{
  "n_layer": 10,
  "d_model": 160,
  "n_experts": 128,
  "experts_per_token": 4,
  "d_expert": 64,
  "d_shared_expert": 128,
  "activation": "swiglu",
  "moe_layers": [0, 1, 2, 3, 4, 5, 6, 7, 8, 9],
  "router_score": "softmax",
  "normalize_top_k": false,
  "routed_scale": 1.0,
  "balance_loss": 0.0137,
  "balance_bias": false,
  "router_cosine_scale": 20.0,
  "init_std_router": 0.00822,
  "lr_router": 0.00114,
  "vocab_size": 1149,
  "norm": "rmsnorm",
  "norm_eps": 1e-06,
  "tie_embeddings": true,
  "optimizer": "adamw",
  "lr": 0.00345,
  "beta1": 0.9,
  "beta2": 0.99,
  "batch_tokens": 131072,
  "seq_len": 512,
  "train_tokens": 729800000,
  "steps": 5568,
  "dataset": "wikipedia_en"
}
Below are experts of layer 4 (counted from 0) of a mixture-of-experts language model. Rows are named router (the router's row for the expert), gate (a neuron's input weights, with its number), up (a neuron's input weights, with its number) and show model dimensions 80-159. Each number is 128 + 32 x the weight over its row's rms, rounded and kept within 0 to 255.
After each expert's rows: a language model's description of what the expert responds to. This comes from a sample of Wikipedia text that the model never trained on.

# expert 7
router [127  61 137  99 118 145 165 103 162 213 138 101 119 156 113 109 134 146 152 124 119  69 154  80  86 137 191 102 142 107 163  96  70 105 133  66 121 120 139 148 121 129 120  85 114  98 145 153 114 135 110 101 129 148 164 145 165 173  95 111  98  83 113 150 145  90 110 192 147 164 123 140 107 147  50  89  78 137 112  75]
gate0 [168 136  96 184 121 174 120  80 150 121 172 120 230 129 122 126 178 132 118 155 221 118 106 138 154 152 113 125 141 189 155 152 143  68 110 129  68  81 157  75 129 124 202 116  85 100 172 166 138 129 154 104 108 180 125  97 120 125 110 129 147 128 155 147  98 191 118 107 148  84 102 125 145  66  81 178  63 128 122 111]
up0 [124 115 143  93 132 131 158  89  10 159 159 143 100 151 150  68 151 121 173 154 132 138  96 128 139 164 131 117 110 146 143 111 127 178 163 120 111 154 111 177 168 158 138 110 153 112 136 144 101 160  67 129  64 138  75 117 126 190  92 105 110 136 118  74  95 171 122 108 144  68  38 155  97 142 151 143 139 214 108 145]
Description: Word pieces inside foreign, especially Slavic, Turkic and Korean names, mostly y and ry, as in Krystian, Əliyev, Gi-hyeon, plus be/were.

# expert 37
router [148 210  75  80 196 125 134 114 149 156 146 131  95 143 193  57 133 146  80 148 119 103  46 117 126  81  93 143  91 113 103 141 196 158 195 122 156 109 182 105 201 122 146 105 168  89  85 194 149 141 153 158 141 151 125  98 157 163 137 123 120  77 130 145 194 130 148 112 131 134 132 146 112 114 115 108 165 158 122 111]
gate0 [120 101 114 151 152 154  90 198  98 118 149 115 100 143 126 108 176 154  69 149  74 117 118 123 129  67 100 142 120 109 163 166  73 100 124 135  78 148 132  87 144 137 101  89 104 116 110 117  98 126  60 155 100 188 133  98 112 121  96 134  76 105 169  83 140 162 131 113 176  87 215 116 141 155  83 192 143 173 115 214]
up0 [151 155 140 140 100 111  85 188 110 134 111 179  78 138 129 105 142 116  58 111 156 142 146 191  97  96 115 181 175  37 176 141  80 187 104  98 135 153 134 115 101 122 167 195 124 105 171 148 116  91 111 123 127 134 134 115 190 204 140 109 164 147 156 123 122 121  73 136 141 155 109 195 118  92 140 149 100 117 106 179]
Description: Pieces like igh, ield, ost, irst after h or capitals, as in thigh, Lehigh, neighborhoods, plus single letters inside acronyms like SMEJ, CRC.

# expert 11
router [146 131 173 150 127  59  59 192 144 113 150 103 164  72 108 153 133 104 107 110 142 102 144 157 112 170 140 108 135 179 108  95 156 220 135 111  66 130  96 131 110 158 128 136 156 114  70 161 127 172 138 120 104 143  88 146 131  97 104 148 175 119 177 123  84  82  88  94 126 105 146 116 138 124  96  98 102 120  66 208]
gate0 [ 94 140 206 182 134 112 132 147  88 113 177 112 117 152 113 138  91 106 141  39 147 117 155 142 130 140 160 157  75 139 151 150 160 154 113 141 133 126 143 140 130 128 144 162 151 167 123 137  85 173  97 101 186  82 118 204 112 102 157 139 117 154 126 113  89 120 122 138 216 114  67  94 106 116 144  97 115 128 136 191]
up0 [177 120 100  95 163 111 111 167 103 134 125 124  81 167 203 103  89 160 122 111 148 159  96 129 124 118 141 145 183 169  81 110 125 109  79 138 162 123 167 141 173 169 165 112 109 174 134 171 122 129  65  97 149  71  58 164 133 131 165 175 122 117 155 170 125 116 105 138 174 105 126 160  61  91 125 151 162 203 144 117]
Description: Inner word pieces, mostly id, r, fer, in names and common words, such as Când-id-o, Br-id-ge, con-fer-ence, m-id-dle.

# expert 23
router [128 103 102 145 106 157 183 128 178 134 119 122 123 104 195 111 117 168 104 120 155  98 117 111  37  97 117 115  88 131 173 128 121 137 127  52  94  71 137 124 170  82 121  97 133 121  98 170 156 150 142 127  84 187 140 155 140 153 111 146 190 104 117 130 156  92 109 117  84 108 113 116 156 134 104 122 125 106 150  74]
gate0 [124 114  96 158 139  61  86  95  90 165 164 137 139 139 139 148 163 143 133 200 210 113 182 230 121 111 121  98  84  51 146 121 126 122 123 148 120 122 151 165 132 130 132 114 109 146 121 125 202  95 108 168 135 117 104 162  91 127 135 104  68 135 125 149 120 126 135 106 112  52 174 116 104 104 141 130  93 140  86 120]
up0 [145 144 164  95 118 198 128 203 174  95 176  89 103 168 140 171 139 134 157  75 115 167 122 104 148 128 117 158 156 126  98 162  75 114 131 122 117 115 120 137 114 153 147 114 172 124 132 155 173  88 183 124 104  93 136 187 168 115 103 165  81 175 158 129 127 183 134 201 145 212 101 165 202 185 143 127  72 126 158 135]
Description: Inner pieces of proper names, often after Cal, B or Br, such as Cal-z-aghe, B-and-idos, Rodr-ig-uez, Diam-ond.

# expert 21
router [116 166  89 101 161 168  74 172 140 117 132 142 109 123 151 131 133 105 116 144 128 129  94 105 112 147  78 121 128 207  65 177 158 109 192 119  93 126 100 125 109 146 102 143 157 122 138 150 113 143 188 100  98 100  67 112 174  77 101 124 118 115 147 114 106  68  67  94 125 157 112 158  62 138 210 171 180 119 139 156]
gate4 [100  88 122  88 148 143  96 106 130 164  78 144  82 125 179 157 130 133 126 129 118 110 122 192 123 129 148  30 118 143 112  98 152 138 139 140 118 113 128 166 123 163 175 154 140  90  87  77 136 160 113 137 144 159 139 150  90 111 129 137 120  65 140 138 125 127 123  62 114 106  87  99 120 115 121 121  79 136 107  85]
up4 [ 99 131 130 104 107 140 127 128 119 140 122 141 119 148 140 111 129  90 134  52 181 115 188 127 163 110 145 110 145 131 145  54 170 118 145 144 239 142 143 169 114 124 111  83 132  93 114 144 114 151 100 111 121 107  92 164 119 100 159 165 148 186 111 133 123  81 186  72 100 133  79 152 105 154 131 169 117 116  84  72]
Description: Prepositions, mainly in, also at, with, on, into, during, following past participles or verbs, e.g. appearing in, born in.

# expert 53
router [112  65 143  62 133  78 169  71 134 174 115 174 156  98  73  95  71 108  95  88  96 150 137  85  64 131 167  90  91 140 104 137 103 171 102 105 128 141 134 141 116 113 126 168 117 145  63  79 116  92 110  65 136 136 126 124 146 149 132 114 109 106  85 145  97 105 102 126 147 140 128 175  57 131 113 118 104 113 130  97]
gate0 [103 113  56 208 157  76 114 162 130  86 182 142 134  86 129 203 132 103 150 101  76 160 125 180 125  94 107 126 142 152 129 132 137 170  84 198 129 151 124  95 166 142 124 145 104 155 127 141 132 139 168 115 118 124 169 112 153 162 177 116  54  93 128  83 173 119 125 134  95 110 156 108 126 160 109  62 153  65  93 136]
up0 [174 143 125  95 164 122 117 182 177 133  80 156  68 145 175  83 116  92 126 113 116 166 110 157 163 138 167 199 115 167 123  83 114 137 124  97 146 124  44  98 135 110 131 130 110 177 133 113 150  89  73  35 136 162 137 165 246 154 120 124 123 107 162 165 126 136 125 170 123 178 130 150 165  80  72 109 111 110 172 115]
Description: Digits inside decimals and table numbers, endings like meas-ure, uneas-y, pieces of foreign names, and stray bytes in CJK text.

# expert 10
router [138 133 115  67 113 150 168 109 142  98 169 143  78  73 140 178 155 128 129 152 146 136 102 205 140  95  95 112 131 119 159  35 161 116  89 145 150  96 134  97 140 129 123 143  70  86  87 149 125 136 125 104 104  90 147 116 160 140 183  97 152  77 135  75 142 150 153 178  57 141  84 118 144 129 110 109 153 153 177 112]
gate0 [161 148 129 168  68 131  50 132 140  68 185 131 127 105 164 122 123 153 109 115 138  63 107 122  88 126 152  98 116 117 120 109 107 100 117 118 121 110 113  95 160 106 102  88 137 126 143 144  98  54 117 143  91 142 100 198  85 132 138 139 144 155 151 139 117 123 152  92 136  87  62  21 110 100 134 155 159  92 115 182]
up0 [ 94 126 121  71 141 110 128 135  66 128 125  99  82 146 134 157 158  82 139 151 146 206 131 101 168 148  68 167 115 159 171 117 122 120  99 136 201 141 121 128 113 149 165 173 148  78  89 148 118 145 116 122 103 109 149  90 166 173 123 114  90 112 161 118 156 148  74 115 146 105 172 203 129 114 108 152 124  90 181 107]
Description: Inner word pieces after an initial letter, like our in journalism, hour, on in won, ay in May, plus table row-ending pipes.

# expert 49
router [115 180 131 138 149 137 119 181 112  94 194 113 134 186 117 183 141 132  76 136 105 119 116 134 202 144 131 120 128 124 114 174  83  95  77 123 167 102 102 182 103 151 188 114 137 167 143 106 120 145 107  76 172  79  79 113 126  72 140 178 114 118 135 219 202 131 206 123 154 123 120 169 121 132 103 119 124 141 125 169]
gate4 [144  21  96 120  60 145 189  98 107 112 155  57 141 130 134 185 119 188  89 124 111 140  52 133 150 110 150 124 157 147 100 152 105 143 122  86  84 111  97  66 114  75 154 147 126 123 138 102  78 112 110 111 146 125 159 147  96 147 135 128  59  68 100 107 144  84 128 111 107 108 153 116  97 143 117 151 166 133 188 128]
up4 [ 80  48  32 119  68 138 116 113  97 129 159  65 124 139 110 162 140 102 121  94 110  57  99 109 139 117 138 149 146 152 132  92 137 138 145 114 110 109 115  99 134 174 103 114 105 150 102 108  85 128  55 136 117  99 101 172 156 113 139 126  28  78  77 112 173 107 142 155 132  80 121 124  74 147  96 165 129 170 103 110]
Description: Word-initial n in nine, nearly, normal, plus ov inside above and covers, and starts like st, St, Will, rem, mov.

# expert 26
router [136  98 139 135 154 156 127  86 116 194  97 136 155 204 200 136 125 176 142 148 135 154 119 103 114 136 133 144  49 175 129 109 148 138 155  85 133 128  75  97 131 130 162  92  89 147  92 130 131 150 155 112 159 179 121 150 166 128 161 184 154 101 162 126 111  86 200 135 104 156  94 128 122  88  73 124 170 129 119 113]
gate0 [128 103 160 126 122 161  97  86 114 120 114 162 103 105 132 141 116 186 114 156 154 147 177 145 151  86 134 141 142 154 143 131  64  89  42 118 141 140 168  87 100 160 131 124 106 186  87 194 180 110 107 132 181 114  93 100  74 131 134 161 117 116 114 119  69 181 120 135 165 135 174 171  89  98 177 168 134 148 135 160]
up0 [106 113 147 180  99 145 129 157 135 101 160 129 110 135 142 103 142 133  98 169 111 109 127 114 125 100  81 148 112 127  68 164 119 136 130 161  89 155  69  82 149 106 128 125 122 108  71 131  87 186 119 114 113 129  74 140 138 106 115 117 147  98 106 112 111 111 139 108 139 139 121 109 157 134 188 196  99 111 168 178]
Description: Line breaks ending infobox or list rows, and word-internal pieces like ec, om, c, ch, as in became, homecourt, Description.

# expert 14
router [100 144 104 148 159  96 136 170 145 126 110 165  82 129 140 161 169 113 102 155 175 137 139 188 157 127 153 177 127 159 155  90 147 131 142 179 125 114 109 166 152 137 139 144 194 146 146  94  83 152 146  93 133 125 130 134  97 131  78 160 186 112 134 122  97 169 118 147 136 128 122  83 131 213 169 121  99  84 135 106]
gate0 [ 99 137 175 167 133 107 120 132 129 141 104 100 112 112 133 161 136 115 148  94 148 108  99  46 124 165 108  99  59 134 141 171 115 126  99  42 161  76  77 107 139  50 130 158 179 171 187 159  95 122 137 131 111 166 186 129 130 192 111 142 127 142 146 113 113 102 159 155 132 136  88 159 107  97  63 174 145 107 164 128]
up0 [ 86 121 134  98 165 102 166 149 145 110 160 162 166 137  85 119 155  70 138 139 150 102 187 125 110  82 121 130  83 165  77 133 208  54 122 148 144  70 164 140 146 192  96 120 167 182 128 139  94 147  83  99 157 100  78  94 134  73 146 132 157 124 145 145  66 124  76  97 124  67 110 128 122 109 153 144 151 142  46 134]
Description: Digits and en dashes in scores, years and tables, like 0–2 and 2017; also was, being, used in passives, and "ten" in Rotten Tomatoes.

# expert 4
router [112  88  90  90 124 105 159 111 106 134  85 222 140 174 137  77 155  97 150 134 148 109 156 114 136  99 111  71 101  79 162 137 187  98 162 122 142 159  88 168 133 105 116 173 103 134 179 143 107 123  95 162 150 142 136 153  89 142 177 103 145  74 108  96 121 125  92 121 138  89 168 131  84  61 136 158 106 140  75 183]
gate0 [134  90  88 128 157 145  86  94 174 160  92  98 120  99 116  91 159 136 100  98  72  88 106 146 131 131 157 124 178  78 143  96 164 159 129  92 128 129 145 133 179 154 133 108 178  58 107  76 121  90 129 114 168 149 106 211 143 146 159 159 122 160 151 129 184 142 133  94  90 132  88 106 140 155 114  84 130 111 157 134]
up0 [ 63  59 109 135 179 112 143 127 111 167 141 127  89  71 133 136 129  66 148  84  78 125 123 156 128 107 185  88 169 141 129 138 138 121 170  87 145 112 151 187 183 156 109 143 117  87 101 111 109 116  75 129 146  93 129 187 172  51 116 153 112 161  84 118 108 113 111 134  84 125  83 119 105 120 119 104 110 103  88 134]
Description: Agent-noun endings like -or, -er, -ctor completing words (surveyor, editor, holder), and final digits of years (2001, 1915, 2020).

# expert 60
router [152 107  90  95  78 132 127 125 106 155 127 171 135 142 147 121 161 133 183 112 110 141 131 170  95  85  98  81 120 115 137 151 170 116 135 145 103 128 144 134 105 139 106 149 157  99  72 122 116 124 153 132 123 138 112 179  85 143 161 101 110  88 122  76  71 130  84  95  83 116 123 123  68 113  94 181 187 120 118 215]
gate4 [149 108 120  80  74 128 127 118 141 180  73 122 120 174 168 138 135  73 141 140 112 156  69 122 143 135 124  92  95 123 150 166 123 173 143 201 151 160 119 135 116  82 103 188 137  80 117  64 129 126  65 158 195 139 104 156 115  87 181 119 109 119  45 124 119 102 146  93 119 113 132 136 118  97 119 149  68 151 156 154]
up4 [140  77 140  75  88 149 126 123 118 165  79  94  96 196 150  79 141  75 156 166 138 160  65 144  99 123 135  89 120 163 151 125 129 124 115 196 133 111 114 115  93  89  97 166  99  86 115  86 147 138  74 146 180 146  98 142 103  47 208 127  84  73  53 140 113 109 122  68 140 141 104 139 119 108 144 138 110 151 132 130]
Description: Derivational and inflection endings such as -ation, -ship, -ities, -ed, -ers, e.g. decor-ation, author-ship, oper-ations, castig-ated, and "of".